Below are experts of layer 10 (counted from 0) of a mixture-of-experts language model. Rows are named router (the router's row for the expert), gate (a neuron's input weights, with its number), up (a neuron's input weights, with its number) and show model dimensions 256-383. Each number is 500 + 40 x the weight over its row's rms, rounded and kept within 0 to 999. Numbers have three digits each.
Before each expert's rows: "gets" lists some tokens that make up at least twice as much of what it gets as of all text. This comes from a sample of Wikipedia text that the model never trained on. Tokens count by the router's weight.

# expert 7
gets: " |", "|", ";", " the", ")", ":"
router:491513482517511538573510492483492548578477521426447537512483490547484471488530516553539444574482429483548577505496472506472475525557487447567509522512499475511516507544479459486467565483490425454564478469492518499485432511527466455502499509505482524457548387461542443447473467555522532501502503493524497518501503521550524443447483531456519440568481472468483552443551500471446475548529
gate0:525510461497479499412456434476464501478484489516517506515486539490589383478484507555488514615499540451490510509429387539493527540567561505507535497546472514533500348456523413520509474431600495571436475516471476495550495491508550527535522486482449477473483474477446451491535432499505473464433561494429458534574454522461506440509482485475489472540513501568580489510536477523483458501442
up0:500534488539543520522500519452490540506513474564480495519442496525431458504570551537496407519438418544537491463500492530502533495506483515480544506520442474519493507580484508474510490541418526475529563559443484474463517423581488468505524555388442585548504495402529522500518485500550481444511500470466471552557456540507471464430538563463443475472494448462467474576534455515495496462461
gate1:514524485446478543512506507534525471485475533550494487462454448429479549487497537542463485587450456519505523478482479450514519494526489545498542490575495529542508531547523507481471549462495471473533533449517579460503459560527520556461534524551467481470473497579557603466461496512523495502543510459430477493529548483496485565468426425472433518536532539514479533437454543469459606543487
up1:479493511491479534483440522465551535462470501496481427556467519550575486433495489521550535504511536582426453519451541391520423529508462534495553491494506548498520532488535508514535537587544519483547546457455494481434492498588447503487512507538561476438500470516466575495535483529504471531476549505473541515498463504515560492422514492479509468463471548440545519469487474514583478515490
gate2:496498458415405530552588440488472509490492487515433525459427495474462493500393450548515503501528505554587491423566513482445573471529470545564522499471509517545531535449475501505471461561445473518480535484468508470541519491525513527598510513529489506568539475516486498526453495555495548523583455531532579472496500498517434476506460497467492461543528499511456501491505510539497532479457
up2:513452546553491477531480537475490481476565489533535507569508536504491417524518562549552480488520515538477531513574516439462420464472460494476552493547519465518451476538505520478502528450528497461489444503533516499483462472485490451396543457493584509444544520464457556487444483432525507524487471486550569449497613483465492450508551582487507513483523480487494467505497518524519462497484
gate3:530496512460481534536475503489487485555461590486493442497544485541538497442483534484504505520509434458495534573525492478450537485524427484522512479484512536528537529487509453510511519499482425479487504512483543549446494480495500558535514525509477515537544490556532522530461483504502515498527577419591592546493483469494498524450560433529478609568540492511470495419480509512450533550394
up3:476436447488564450515538509510444507547427533561558498541523481523600522417497449466519441473534516539500475502506549475484428508522491520589512512415475526450505512562472459446524493491488513530454509437515503486554517504499443606475488500551536503489460491429469389472500492559541467508574482472542597524462481505520535521487492504489473512538433558513507539496544508471499515515459
gate4:568482542493473469564476519527535490496423464481462536464479497475478501439467403518548507453468465461456491521416405543479498458572453485443487507457580521459557542422545507520468475598421491446474471474527507473450483455539513503451524461467503466487554538501469506465597506473539518578474438528458455551520496492541473446511493562532462484573460535449468490443513493483511537490576
up4:467503535487492489508467501483477496474513541544507528522531429469497581485542500472441505438442482515461509460417409445552469497492515551522510564454515474420485504539487438515372492555478525473496500502527488458529490558503469482493523434514500460451558487615478462481511470500469471500484462580476451519504531509447480433424485563518540517541483468494538479435472497532459577519488
gate5:532512548459527527519470472471476564561425517530516480406447512467448477471587435482538515561454511540531519499428555473458467543517525537442550443545468510534509492478441440546571484560484507486540494531487445473507478566473483498562453547541559455482521604489535455488501511422503537490465573527451409576504480464505522545623544451589474497526522519560458475425433481459447526464445
up5:448546507517546482550517458549482520525466510564529493472533558564458480548526500501463464576538456449501587491456551476517483514489436477501568470527425494538558445556488478531522572477410504469524531517510508464495561531463465491456454502517479473511525532479555426500496520422501481542491566479473544525489433454528530555514489439510483482504536516464507504447434502489432470475496
gate6:434468449513525471465436431426512514536456543511523508462524530521532550458521480450493523549445436508532505513546576463522457549518397482517468545437531490469521517474519474543482415477450549505457517490579430489525569532473530556482510540610464552499562428489549481499490513499550499557520622461517463509550436526445470521469467491549470551539545489575505497487518497504541503439533
up6:531476495480558440473485535450511514574435600464485503503453503521526549460449537435506448461462430514530491547495449435509478472547536491509512464509457431439555462491427438580480446449478539491582532588539524482524462480554544475578441533493524558479541498466468524423482471515532510539506480467460515449436486570561546510490531552492495524451479458496442518526439459464482442583496
gate7:517486469514542552507470527445543446526561550470418478519523551504582406514437443470505548472445474438541512514492522499520559517502515596546525531582451521518523529496527500481531461493522461466518479543537524552509520540522500491525453447466465455512565450541440448489523519453493517455537494502520443511460480482593546449437520436544533416608453525531538442455511539514527471520454
up7:470502539555523525482471491412484494574417533510494534518482412491481480509459467515547444452473481583512534495475472523461582446505581503523528514506498523532454563612405542512514469467482467469478566581486489556392497486530463499512457500588570471483467538520433478436541541521505502491585485478463501524581553468496469413529508446534536541527532474443463535476535449539459529504580
gate8:400457492465507586543475490520525562524513475488432484475468491502558534462491491521421531491450473464538562482472518520560500479494511502478545475494478538512532550489497477503548531518527440469492508560517462496599525458570490517531534503465445607479458480467490479451554564582536467551442445520518501495533524467493542472495495488461482544546507515508420523515476563531478489465466
up8:496481475537506516506489498430513557527538500463558403519554462434492496479482527525404587461510515500541647470490549481541482504472527551547525439544457499432500432463494490462534504498493459553524528429569473455543453460481479493489579465499484493524502526517517470485517526530529549475436455539516474515530546485488521509560464487498467523496431533560461486553482605598511510506452
gate9:448494533485499506419493451440481494525476565466496445500474558507533367506625510516542515520555470484520482478480483502427491476535561488522512429541477458553529461540477475547455537554439468523524481526497476496539577527546535498514471541451545488494505508488534551488495542466436527516628480486467496500502438469457428514534508519443491483511552558508539531535522542476501538558483
up9:526484559600509482496547515549519470527423472494530538493511527478510444498512551494504483493480463531516515465525515505525400419522540475530457399511540441441516517502495511536503466423541546417504472524475509548498500483490549548481551455494507434518464509491492488497551492468530529500395501456504498464455442522468521511443451449541461498493470451453509497472602524497469510488566
gate10:519472554539478525552489516447532528472435518574556512492441500453487520478467419460520520507556510551482617558575521555531595492544519558488548561537564514526433494478520527499513498524444444437535436504477457468505493525533517491544575497503546554500520500505485571479470449521468488488467453496561542542506449503503357496510407498486524472577560510549476474491519507450501565551576
up10:507473504494557487516433452576519497590481513522450572552433442494460520480529468426524505543615433487508547557545485515548593480556517539489524533419503479468410494517502512426502514483539424466425473517491478440472515541482545547519488493485452534492481522542440523511538501488471487390501445536508482556454459512510440487479532500527527538542525500462543446511528455477405535416533
gate11:582520534534422518507531494499413457521529455458487578464472484495477561550452476570443413529542500521506522460599540549455519530485475430496473484509525472488476543465477414444479508528563475446497503551447531443475501489565469536499514501507483442475497520486471437511465473476556456423495450472546516526516503497523452522548541479463446519579563497544571489539512473560506531515530
up11:512518499515511509555509406468515500506485489531508516513495500499487466576514474498486523439499484503508534486548518588493518502470563539495516450509449572504459513479515456533540468486424445531529498554473533444459478537553481599490442461533458511498430465531499602505462470526547436499532452544524518506499463489469467571524545440498517555432504471510549516531545511470478516484525
gate12:509394570498516477421507467588509402501486442439495519503514488527475470500426444556478490525512514481504503549464507461510518416551473504558499468525521545503494497524537411538551491511531431545431525491459504498518499470565486502501508377446488496499454488457506466471536498528564541454524526429531542568525586515464449425525457501472490470518418530531509552460510473437447562529586
up12:481514497459454436466498448555516403504455582458500474547425469437474489448545518518566506532480509576518464416497478442527484444521421517469453438449524500462444447494521522434565479475522574560477489528537520383503489480535409475538534471527523464498503452461415482442493538597527570577500523552443538435537508519447503430474496499513473527485386476481525513481514523473474518472522
gate13:438520528421536572478461498488517498516499538412527498522511515449504504486501511591482512489477494428542519518452520485503551486508509436535561481509446546537504460544455512493502568558486513430449520520494460533524450517473466481539478479561486544476523479512523561540473465495536484465458586524454477510554529529523529497463587441572572491514582472530586529520485444511459500551508
up13:503444546512516459431494476533600473482407496500540474524480546502512551597520460507544509502517558458487442493427521468562453484506462448564547507497520564493476441431530495473448500513462412510498476459475465475504490471528528474538456492405522504482448509493521522502529412483451510456505526437478463537552466544498473488516505520503485492496425535477442553536583558491484524443576
gate14:467564563454444478502451444485504566534550563497504511464524496558438470457503487527502481518485439435449449502479526500460539548418544508550513529504467492517485497504511543452552542553457429469503469444544487487551509525484455446473442549493469553524585468539542489565513547474494483544549485498467507442571550505497514459507544454485511494548510495498514474481413589446483519599552
up14:513503520455406504486444515489516465480538500488393508511512467532464514572543425522470466538470531470474490450494489548480591509419505495484507508449472534517492471458517564460425501500519498490544490445470540464571462480518508484466494477454480593535433434506501482458483455508536403462488459492501526501552430480473549490478538511474515466500532476518552520461522511526492519515514
gate15:537454474547465537518514513452423494515521557528477487488485517447558450516608487511491511547475575572514508557549376508459478564518512475495490491508429499486551529462564415516505522490491427468548530480478491523461435441524476512501537489448475563469509534557453574520489469559436531548437516457602493526487451472468508545466477514488473550430538451516505498509528549523512520437515
up15:517498549450486534546504539558517558484546486500480483546542483540510537500469533516379530569532505458483515484551477529447539407529534519529511479570491446568519526525471458531529449547507540398497486509475509476570474499541524393449543454507501496473530521522484519514497536539530512460569511518478528483563520601476535582506564442468434410521551447560504444489540500417470515516387
gate16:474517569503468504484508531542518493473392484533495549418470479516539498436462460476466506456535469506552593518544517536489527505450473441548574558481483434529475518538531479517528480459518460517531502488486533512578481460522489457517441517497516549490488568447562508570455524544483502548433514535519419523567459468540471520460554517441558527494463463463517513614535501508591530456514
up16:532533484485520460543418540530484564500442537530532499496442409550488532485487511530554454512404552513494529459461501520513459555516545478506489464515514503445496520507516548499514470579526479492477535562447477491576525462575464499479536514455496509537487490539466452533525443452478435488497515504447521444492499481481478577503498503415543501443460545465513507521516558540425486519544
gate17:505477518522470465496494472516431552476529532498545415547463554457479484487469477484513501530456478468540554493517475520439477463496545505540498455535457487431488512501472533517499530421516463506503547470533463532504442464460543477475559500447472499483486557504461485492478501431412455470483488555493447537513446443465464528490461436530511424500503492517465522519486525470511488516470
up17:512401552483505477424469547445495443462490531561503429481517466557486475563456555465483490445431584474538495428419530450524521502469532547544481526457577514520520536532522478488474471464523429544482511503546578522522535488450480502545513512473566485511463559513539517510456538528441518452570525470488522528480454494526509500543523526483536521456539515456500548510475535550402493464450
gate18:455486579521512470443535436537496549486387515560494456532498517519479429449492511507516514483471425453566461517502470487541414518525487551493544488570477469515565505490551420459463481553435479502506525482554535525566500527573455526500538494419573511476564518495501433462526477466563492543521569435464491524415492524490584533523500561568525513545474479527559460523432474481508516554524
up18:589470439488497534529531495503517450503580527491569508484530514440453489502511494508519481477543591520428569496497477516489515426437457480542519451536537471548481429488556453487473504478522548500494563472449466477511531515458506438585441483488497514554529507473551514501525473543493525409476466624504492398543516476530471478561483461516568521514576449549493575543464477518534466547600
gate19:481521504428402511527492525489501507508503396595444499478507418506493508503444526497484541482559492514515501535412522482474487557513443516476524514566508470565486541529490509554499534519457435534529528501530503515468526549527463533529492450424533498557531477470474520524484598466452453504461495500531548595491451486529474473474544499527469528521506500411522508509495502491485531475523
up19:467432512521487526528480500507528437464489473487574556539519527487518515479427506480506508547533485455499512416464497462504430477509468533481441489530518456500499559460500532572491446512512430430468472547424574479532544526462566531513525516522531529514534444475522529441496471483508535531537434492544476517453477462512507509471516494466574533462449505506493561490524583477539450444460
gate20:526389506510510572584513451526506436566456496508490521447445547544459501464606465454503541471525486481525524505467498487521542610451499505502485509416494557577473493453559454481532466506512571445522559401467522440538428558548447467500543541527426486534537497515537517454505510535508546487549455460489556530512500531502468465508516486504517482558478505463455491527471510466546488452509
up20:454555521514436414499516478482524510506521519483471501528552440488509489482577515443522498514422541483508482447477525515515501525503463476529527499469563444578500602511538554495494527561475574502503573386514518466565471511499551479481519451430452552489500447491531457494530467579503523542499501520533539599484508542542488445445505507473496555514501508505533511535562547446425490516496
gate21:551511516502404458462514501476416508534489508542483488427472485549443520523484484551510496538576555477535574533563517491546520524483471443472501526447543526451499492505521466450488440607502536459500507495536537506448552492475537545492525515517505468447529441549415460499447603429454478494481502513521553406531541453473444517490489484573488509461528540620490459462502479455489457463473
up21:500576548502525521516465500506483483487454548491462455518492517511527446500506482541498502502510553461548463527509576494470517516459445520594492575466545520566509527487464447519487523511558371441473501521458559506452477477489544456566514496509489501445577466526501576507573487460552534464541486533551539538473504511463537494505458430566503542539528552427489537483544459463509507490463
gate22:550522535535461559552546458492475453488493544512478456506530457488455500511557475476570447406463500503399468543591534523519571501459478416518517485530480415505463436598514533464471503495514521445514554484480433489541529464568466450497455465502481538509509513469498507502529617521526473531487450548532488492500531501506523472547471512477511498537487509481465562462567462487515423557544
up22:443497552476576437489510438515516532456457495463522470503497509514461528399496576525506559545519507441470478468529470457488470497558482509476381605489473556516492544396492429519518468470526462526514537491478496516493451488498563487456521502518462503487518521498471559504561461500488489557543499479498533492526492458484514522464559502499531521503519472458516492482463518520475528500475
gate23:528466537441487472525481532535500519478564507521527572469569558459438548499521559474427510505544575504550547503516509504475474536531488509529468516486462498511510482531496472491475460505450530477544522475566521541496498511483486495505443437465472518503477586597484500500491554490531442494515510500410503482476545606504507469485488602461512514602451437477537492447420511481451462505520
up23:451527563443516503548477501520486578475497506470589519424474468513467503463501455523464511498534462437463490466438527461512502461486532523493499464528514499522491479467492469483421482475554477531518442495468458472598562471511509500470536468545478524451462483487485513413550518495475543578488502509462480479505452524446468433492500492522511492460530473516509428540463526420432448486479
gate24:588523560546462545513505522476549473500448555431526488534559510535382473458488485526442473493481473553499489442565476528538507499418394490554533508520514439504511456487532561448532468490509469524517460449452529499570504534521487484485416444465498499491563446512519515492495503480505489512494500451507552465526473481499476460477540550404483448477460530432481526537473523453501545552549
up24:505442540576505551525498480520433521518488531463514530506493503481489447529443545542505543560461484483519458449521533555519533499529515498496455447538498513494477488521502465579504529484514491504542483466470394481517501480495525497513426534556515425521430458528418509546575490455486470528497506512484531624581477488412537545521432541566444477483519481574493528456506457443505496544546
gate25:537400441503503483444558490515488491547498501514501438499420490468426497454469528604473509485481422525534552520508452519473403496525580490476444534516575442482512497534578514590492453476489501561486526473542602469498443501534553518488487433521444519435512481499523508474504482538479457512568497524456519504453503600504442416495482518470554484580435517470483486513561473513501535466495
up25:473493514576508495458524543529416427539480499518465510501516492427433432552458488499536520467520456506562516514525526475552513503473488477487449491512505534545460561444507495558497535444494445515455435495438490498508439546480522479557544682450505474515493516527502459454481491455537473473479423527484448482435407535493466532503554502560518449535558496437593502515578512509570507535420
gate26:510566487488560514502450454441443445500518520545476475464516512428475516525457453490444481495494475553487568513512525491478471584532509477505540488437582471466452455482477506584471467437467458493540536565576484456506450484444483464462545484481544564532471450515510581516475536489539434537456506543531493513499516476512485492446491518478495504503514401468444469518532464524508457540503
up26:430530472497526460426477467466504516540540475554562501522487445501479493455502565514476489455489472551443571501520492470490529492461526508394448446472522459515473445499426465496467500498447507512456572494531526451470436519496538536528485480498565523469489517506544502503484488477448486531530523463518548513457491513533405503497491479500466401518524529528488525524587461408502517475584
gate27:494459486500576560513507463477520492511509517557493461462443549514486449470514481536517529545473465529523518422511524474486414451438546475459488474594440543484535540550506487531467496525517427508492531489500424436508531486449469488458479513428469509476507462451488540459485584538455500472527530485466536522560532551474495558440472566509522429556457477479474491491500436428415512504524
up27:483500468480572533507502518386624497493517489515502512491472533527508457521518536478511491558511468552499507531492429452482423483494495504389558524512407442498482554501530531425522565554463490490492528508451402453569570444473550466490520536475485543521565586441535500450455535588433493568449570456487507477548499514407485528429517513488521410500528466503444515511533554490480456496584
gate28:492499560509497464438552562482454537452442512563570577567493478518467512480497469478429522453558479536541471506546570424463447489469501492468529519529583487490532489469508545478481547488480513495486428482510533578493458493455430503494548471452465587471476504544491472512501477443473528546524495504499500479505526453555498550521515463511441431531466531484580493506495484490478521557464
up28:470484536549510463450520525471501455469569524570498520417550476463453579399588430479484378511506408485527513576542458503507493451541472430478481478521541585544520530467522466516511461476471553462468524463456529481539542517516515460506519498461504526538516555478450472532534515506478480542499502551482460435516432511542572469525484483573476502462441480516501456587477469501592497424505
gate29:375536487484529585558463521502591509541415533509434458490516481464562516453517472485448458466485449533508525540549496488505530441541537442562501508579498499489523479534441478518480588411467520544538435479538462457494484503433559453488450459527532518510519432454529488446490397486550500477547553473488506498477517463519466467481502538489499475491483506502467485417515405456520513508586
up29:575538513492513478538511543462485528474526536563542542457433573533470424510504526452520530516552576473489507480428495504485495541505535526428499491467537550552455515466513473511478517522518475465474659510547490526469525442580436565440499555567415474529515531502415433430535560556521476475491423526491513481533398488488503464538502543482482484463544576500470505498559509577416434486441
gate30:509495452565520498472457511454469477603550469491565553487525512482428516488530469434612470494432547506517508437559537423554437496462572501511515530467540492569551485457428448433481518555472419459514507517536451492570467462496454497430422470515482439466443437485483491476523506542510504567452492542545514475563491479450560507491412389466471516588467560440423520528571485460592469536509
up30:528535528499511558540420550498581515497516546503501484527493545533539471498403458480521477531461453539500437511485445538509456524497487539477516541585400476494534517528530556478471556416502570483456467544518486531440496505440457510512500499435506604512467462574502528469462458502541475453493504500464502485512492495535441466426629559465530519408489532485473462487452510452484496525506
gate31:477547506503464490501470553480439539508508406493469491549537557522445473504480493515461477479456507556429491427455511495462458535563555504499547470525492510470485480485495474515526429510504521445579467477500484472468435511553600573467499507477515536477429521500494427488471446446496510515506530489527506568457519553493428471518471541503551404524582526511531472532555540513509497520457
up31:485543516512565440454447461563502548435540559468504521556528477502474453429572519521504520490538493476496428505491593539561473501459520503434507502495539453529523485520420520508558475441499524524497541361491443497522492501530529527492511547507495509521547540413499517459523460552503516477537517548579491541478438545513520495387555492499507482498407502570501498431503483491512476383497
gate32:459526431543499411544491468420522474506501554509468423504465501509547480573573473471490524512465542564446539510547427457482477482509494523464436576504568489484505458460539492571468552522457490492463518409447523520497515459438470567560494490535562487469521521572484541479545409515485537459508532526465468414533517503539493502529479506446535465560468403514550489475496508469495453588472
up32:496545548468507467508411487511490533520446391531555520531495490516551480462424492526523554460543542573478519472457484525490493413520424461559475554577462483442404493482476541558516526560458475516487549535463505436550558498479508574539559519508449586567536556517465506552502582511397450477476476465504472496453536501435465508480470517514560501504572476458544514535441491489451471488491
gate33:482469479518479474518515531532528532539493530542447547513480437484517479473471533507427463504486456515561511482551517541514498472547534385476483503544346484585531600538587498520587469483582449475529495555473466491473476478526487580531557458526522444465542522513479441484453495497489509509520495490542473540462526495506482551515521495511566561479499522506480488485481515498479541556478
up33:478517486546426462499517486450549544502458448443455487453528548566493477533470475546509449487493493499539479478559515462468460476481513491484517468547513414452546425450494540478503446472459503583526468502563515456516561570465477518506505569446550484479585479552419509556519533472440483517459435514467538436475491445559507504488523480477558521508453532511547504492553506488575478476548
gate34:462469522482509531538495492498500492443522515463534536530418556516503428504467514410468479466509440542549553520505571516561481506519467544565564531508524569571516513491544518472532480582429455423503427545536474508484406521562477614470596529498524547557497519554574452474535415534487547526522468508546511539433522512487464475549440487488533512516526465486530446466468501514506476515425
up34:549520433474479481463497467526490511451488486493502474488534515506502480532466511480531476485562467435532546539446540507539508555486495475463445546598421524441494536475460517514499523501528522468478458540494547489539566488453547482500391411535463459461539538501463530510509560554448522470463555505524539483496474450464509485404488465467488519507482556483510632531521525535455454534541
gate35:547441535463514551531411535463509585477526486504513527527499532535511469514485511570469442503547584458522507483459473535537498533475492434501509520490498498523436465457535412514477546478450531447444529449511452526503470599450511488430508549487492504517482506536560465540547460505508497523535446456492494493467482528507452546467506563494490490519518527416472566504550498537454497509555
up35:586444490517484441530558500445509459467453522478533447446517535509502552564517544560536513491483533526478504526486485524470526572534418520458460551497574497545460521510444490525490430510500416466477518611447554582412461465470524489432470512531526503614513481540503510551587556478451530619528475506491501473454563590472483576544520521547503495489511506490506434511434509545497475512473
gate36:477491491416525494521491535520493421517455468483520411505518497454542449550529499517541479548501471498507529481552496542516476502573448489475486480491475459426501479567451507455453522465505516516473470444505567489508549576546477525515482544482482530524467412421564492489553546530555554494567531506514543483519555512517506486481485482466519474604527452563451492500479513503508548534506
up36:485479542438490500505484529493541505521458567523556543529465448550452452550577455469484528497597491492493534487450564441470528547555469498478545509504517487447478542489545481495517435488487514528508545481496557484537450500566592537490493475574500526560527488459505532426469510473491538465506555483595435469430465477461482460461512514509440444446562439519505521484486441457450459542474
gate37:484552532505485501455458521497506504524526504513477474492558522552469581512449461445460470464447511480440480550486460437517498465557506429498496545557429479486521583471524415535519505524490490472513515455474422469527462526477437441514523510526449513585516503450507515501538490531510475536496502436503484507618528424533515518507576403575539441502516496544500462481515474541527525459560
up37:508471530449533473492464536470525525378522528468506509509466525580469543507447489503438492454478488530458532476506473443504501462410448554461469555531455456554520523508477449507507508562504537467453495465507501447499524481536564426512538401496501562515494537465521457467506556525522543409515520466504497507560492436475528574495524461554455522489552425565506512556490491523463482558503
gate38:548479503529499502564542532526486498538469548510465531463488477469529464506511495498486496456545519442533477489550423561446420498536479453494524481502427483543536561455492541543489478522496553442546562461477514529376501435532503580481473458484492605451550419496469522504478555486495477476488473484414489494517470507502453501481437488480492447530579522545489540484461419433516415506608
up38:552504515488503501495485461500485417491565421492461457457515457519496495445482525457527566538602409418483505535491526442553539448474450537555481464473487508516539505487493448448473515456501455432449545499517552586497421506450550470509509442541402565462428537455511564439550472510536481464451430407551510543534549448423560474525482523535531458451505519478564527496523553498577476469518
gate39:518447488507497522503562528448506509470441477545567509550496471503509530479453422551509472468424497532509554501518548508487489479512538450509514512547455533593468551505457517467539509510498500470427509489530496530505526516500472474507557513505480500474490492527605503510433500498599532525468582460536461529446534472408521458472509531511489467501401502460508496501495508493543523539498
up39:527503523530484533519478450556487496559509557457475470495515524474574505461563556469473486516548509490535461466404457509494518500510529515523484575484575472438489433482465518495390518534533481489557557588441428512480467476501469486522471485498526531548432532548470514486497501490525505541530424497441550514551506512591471443584536471490409508497533397522559494458480472470517530490482
gate40:521543521451486451593491481408521517518549502457494476424443479524493471519527484508390511491495536467538517477504458499520473522542543453551478495504496507488520511522543458545502519559464521538421486421464489482493496481526483507568493550442445463552530466460511486487483497495463511496379503471438547492509543534450538613504529557486488510484459526528566462423414493501466573525447
up40:507516464510479503437500478481451515532546529502408506521472535536445468528535482512484504469458525489471497539481440500479483541565512464500494538426411506523490499467530571590486455504460487512526536501465430513531497463439522546440470518499505533531513518450530515474551539508442606506484451465503516493464459472466556505495550571513463491460462512588513563454518535527435498510523
gate41:486471469498507580466461488476486514484521504513499468501491537487523488481471466443500540550520483531510547489536502552476446527491524488470479505428530507440510431573458498507411513405561513502534529533586477528468433562483439499539484526489466511430500544517489476574489519532545453450550486515571511501552589467442506505454490494540516443553591494516493482454495511520517504531552
up41:523523518457375515518467527501545448552544516470496536458497485500544471521475565507445486523540536541546556498522477477489552538465479526522440476479550524430480486522455563564484409478515578440481541437555518475512533503411413477446527501446447515518498483498492511531514571479498563493485501446552466568492439586435423449508444522467411532508534513539472530463502526519505485425478
gate42:422521549519461470567595450535484435590490507473495485473536498450498467538583518454475511500512506533514423507478474500508486416443511514498507520454465465481525552507434550510506567568498493484437505502474540513491555515503451451462434414479518503486480481479615512433508538494503475481533484515503543501543483435597492479533503504480437513548514501514540519477546534555467555497506
up42:541438465533455507485440550461532583458475469558471515550548540496549470524543487453539554489519479478501554484502489469488494527525542495472530476522536469514407521570524566459480543507436543572416509456520509468535519451475540489568508497511485472511496467555447441510496523470550562480473512518498484441521516545395478439578438489569383500473500536518500491531491483530490571502522
gate43:526451535509556495467535508477523487519504550479523501481515509568583514526525484526457427535542483483540493482467636459501573401482489460529555504480521481456530517500468544478487495500542497509489464444475504489538515468538505431519512455498466504508417450518471489566451529505572460521512481565520545492499488547494555513511562506400460427542532466494524583488563488556468487477446
up43:511514510503390522457488409453488477419535481526431438432532471486440526620528441533488543534512525478410508500488460543527547499536559483464486537446509475530450548469447514585488537526469485511467479498478517524552441573465513465457428501564505529501498561466588539554484431453414491498501546462515473503499518529559519472450504527519570493518421458510480485511483535529463487543531
gate44:500515512565527458500545514496496628523430484458542508539501541513467507527564440493479481539533490505587483464491499511502512460483567502472460417538517495489483503474574455467417468461507518459499560439490500524513495482516534514523480479470542473456515516553512432523491480496502522546494409537459514519544479564476533482492527552450510568511567457513422533519479506517512533481563
up44:514476469498503442523467470480517554501422447470515549521449465581496482516534483541517563478501517481527434515495553441545471567482483512557467464565506479495539500497562514496539503443557479550492490469496481485646526473504600494470491443440503415497511463506503459498486589585500434528570546445532485490534465410489504524491540481460540559460536439460539545509518535560435465510448
gate45:503579500501442530478523485597486540490464497446443522544401481547465517423392546492484488493458509547476545488499474472483466567531519584540503479491528507525531419477480485461450424461460511488493487569502503483533431550485481482531525476402541543497457546551456439504569437484422500501468494496471496488498542438486504521485540493500438496559476478535455522482475493537488481520437
up45:509409458473526491506496517494497456515444471577574485489491479481537491553574534555562583510501525556522512558458532561552506466544523459464526477522494464402497478498549515486512516500505489495498509493512476512566536445575539581565527453495467484492449483539487495469434511542531526514510515462495495496460486524480468505525528458526549484527450501467463463518478503481438496423524
gate46:456465513522419471517479520505459547542536525457464531586542495556499521529476469540423559517522466471471523571546526504493523454495522501493480512500526490519505500572475561511483563488439456452538536544514549479466454506436527440490518468493418471481532481471473543552515477485505504587555546511476484519425488481547439489449501516505478380481440497527562507554458470510497515585549
up46:579512492481448522492551552552505476493458542394477453492506536520453567503481446529512518462446457532492508521568495533513522546515520440493554566552496507518521504536504471434498517467536489459461534585530457521477482451462522460482528496485497516551498495562487560533455545445478500480527563450509487526477470523467468556508461490490489547456514475470447530529550452490496475526500
gate47:470472495503478471474473467478484439471527525374518538464486480436472535510516405491478518492478473547526509575544474459560463523417505521551525472519562531500500529534504532515426462413479459527502551550521479592466483486512505548510485585530505480441495513543498509547468566467538511538478412540499499554509550518550512583504567475487505433556540466503484510542514401476519486480594
up47:478459460476481495513485536457511534561471512551513484528477489501520544489483556485484469520524478434530437445533429448522486546513498482487462478492513492495469455505487510517481546470468462559490529496484541509458460484503500562479484529488496467490559496529447549513489502516489475448503557513471394470448441490465488421508489487579555521504479532461519503515496562482553523496490
gate48:517534511539502517509466558501509566534478521487561446511550470541532461423534503456505514524501440515496462501521495494547442450465563502502541561562513465547440489487513540495447485547485454531527541480530531567487505531465532539518584466443532505485474464509589509480459614473521571555498483498545506468516534598542477475536481606477463549565427515521479483495483514455511576559494
up48:522496515556453478460523524531522498539547503543496526481493455471454504571454495473553488500507479447443466499545506565485591467558437528439504517443518517503453463474528465549439559483539575460421465442448462498501622493451505490500506480579471507530503541452501439522508455535565487487474543544490476473537465503496447525543541485528481495517513507496546507541540514494578477551527
gate49:533468585522467460509484499463463477426445561461524461524508467485550511501448528520522523566428444519538584629506506458508506506507519552464512556412470549501526547534458522433545476462583433509473513459525470451534468530543543502544528490539483490515532501578463526502573476501470471450493514494527554485420521484491487535563538492536516530545492512493491469459407500493417509464478
up49:467432540487504527518507493477535483451538560530522432491471426481465531558495497568541495478485441503510470525515466439451507450595464450498422508521552454483482538557514478480487495526507476545498458469515547443510486549516449518470437563519517556449512498496549538536524519487427579527560510589460418480456474527465427560590496526487557548504526543536453533546445498516518508440468
gate50:476477499502403531482566453450583511521489468529501485528479522477531481502515498470491564538513515487497514472496563522531538525506392550502560467498549496558491568498488420514463410520504511421434429446442408498521472555463464482485488470501513515528502552425527504466520486414549587529508474485547554551529453437502510567490494489496504464472467567491491518474529502514500435555609
up50:494474424390478538526527467531423471503522585476486522493486489557474538477447512486484486537430506519487523583500489483556503578536490463529444467480477493462480481527505467480506493503513513506512478460415531521442509480595529561506534498536408569410522442527529464497454502508452490490506522472456518521372452552484458470495481449517457573441535489501538436535486522417483530481537
gate51:484575553488493568569504491494559506501484506419531525476547482551532489505517582546506545524441381538561478419528509504467515435524495432549523514569484494528476551545544530471453407494522458534483510637523424522500482543436524437580485547440483547514498552454590428539495507554456480443496521513570500524481567488525438476513416485519424538533484576439499473444463539469511513531541
up51:552571542470517522520500392503463507515519503469494496552507530473515482506472526537456542532461433405503483458475544530509472492445481493467462562489519486524494490526512606505544397509470520426504466496519476514494417569438542511517489492500487456449473527462507543506492527536569554421500436516544475441566514503558493484549525433594555538460510494492480501498532518501549465499485
gate52:447479530549535566514498491489378499500511509437584460482490530484404531411521420497498447513500477441486517532556423457544468498517511560577406584525525524524497493457545503510481523442443508493594481460493538428525537485516454524482568479440459479429514470416471465482471496463531593537507508523494497517550514537442589481444459478509511568478597530542540480463512517416517485535473
up52:487526487447517467438550464495435472501458506471587526565475493520522479568471496550514516569499530558543432483503570615515472508533506487445498485500562504451512474485498495590473447479516499499515541530491449588574464494509532500534466536449600540534500579496477519529562547504507486504472497502541526495571488567477478410480524496504599460570463538504460548475542528504562528517467
gate53:541491545539556590571482500481482472469460494486558538530532608453496509566523504490485463506479429525536449506471443534462539442523502457539419473523532571549410491531487436518510517533432505456522488517522463469559543435505445516528450474530509499500493460481556530503444504454564526467576521465512558578463451526473561553478539573452521502556462474462569440531489422474488486434464
up53:515532420470499442513452510506517554569584502479530482469470442544472535456479502536517521466481512466403471480530510498509449531520465537479538505469435498472520486519506552467458532503505473550467435409512500510459578530493537467456500483428492555463485534510451518493515488472460523481460444486554517465482542498558462486490441480514482497444479455562462582524473524500450484527515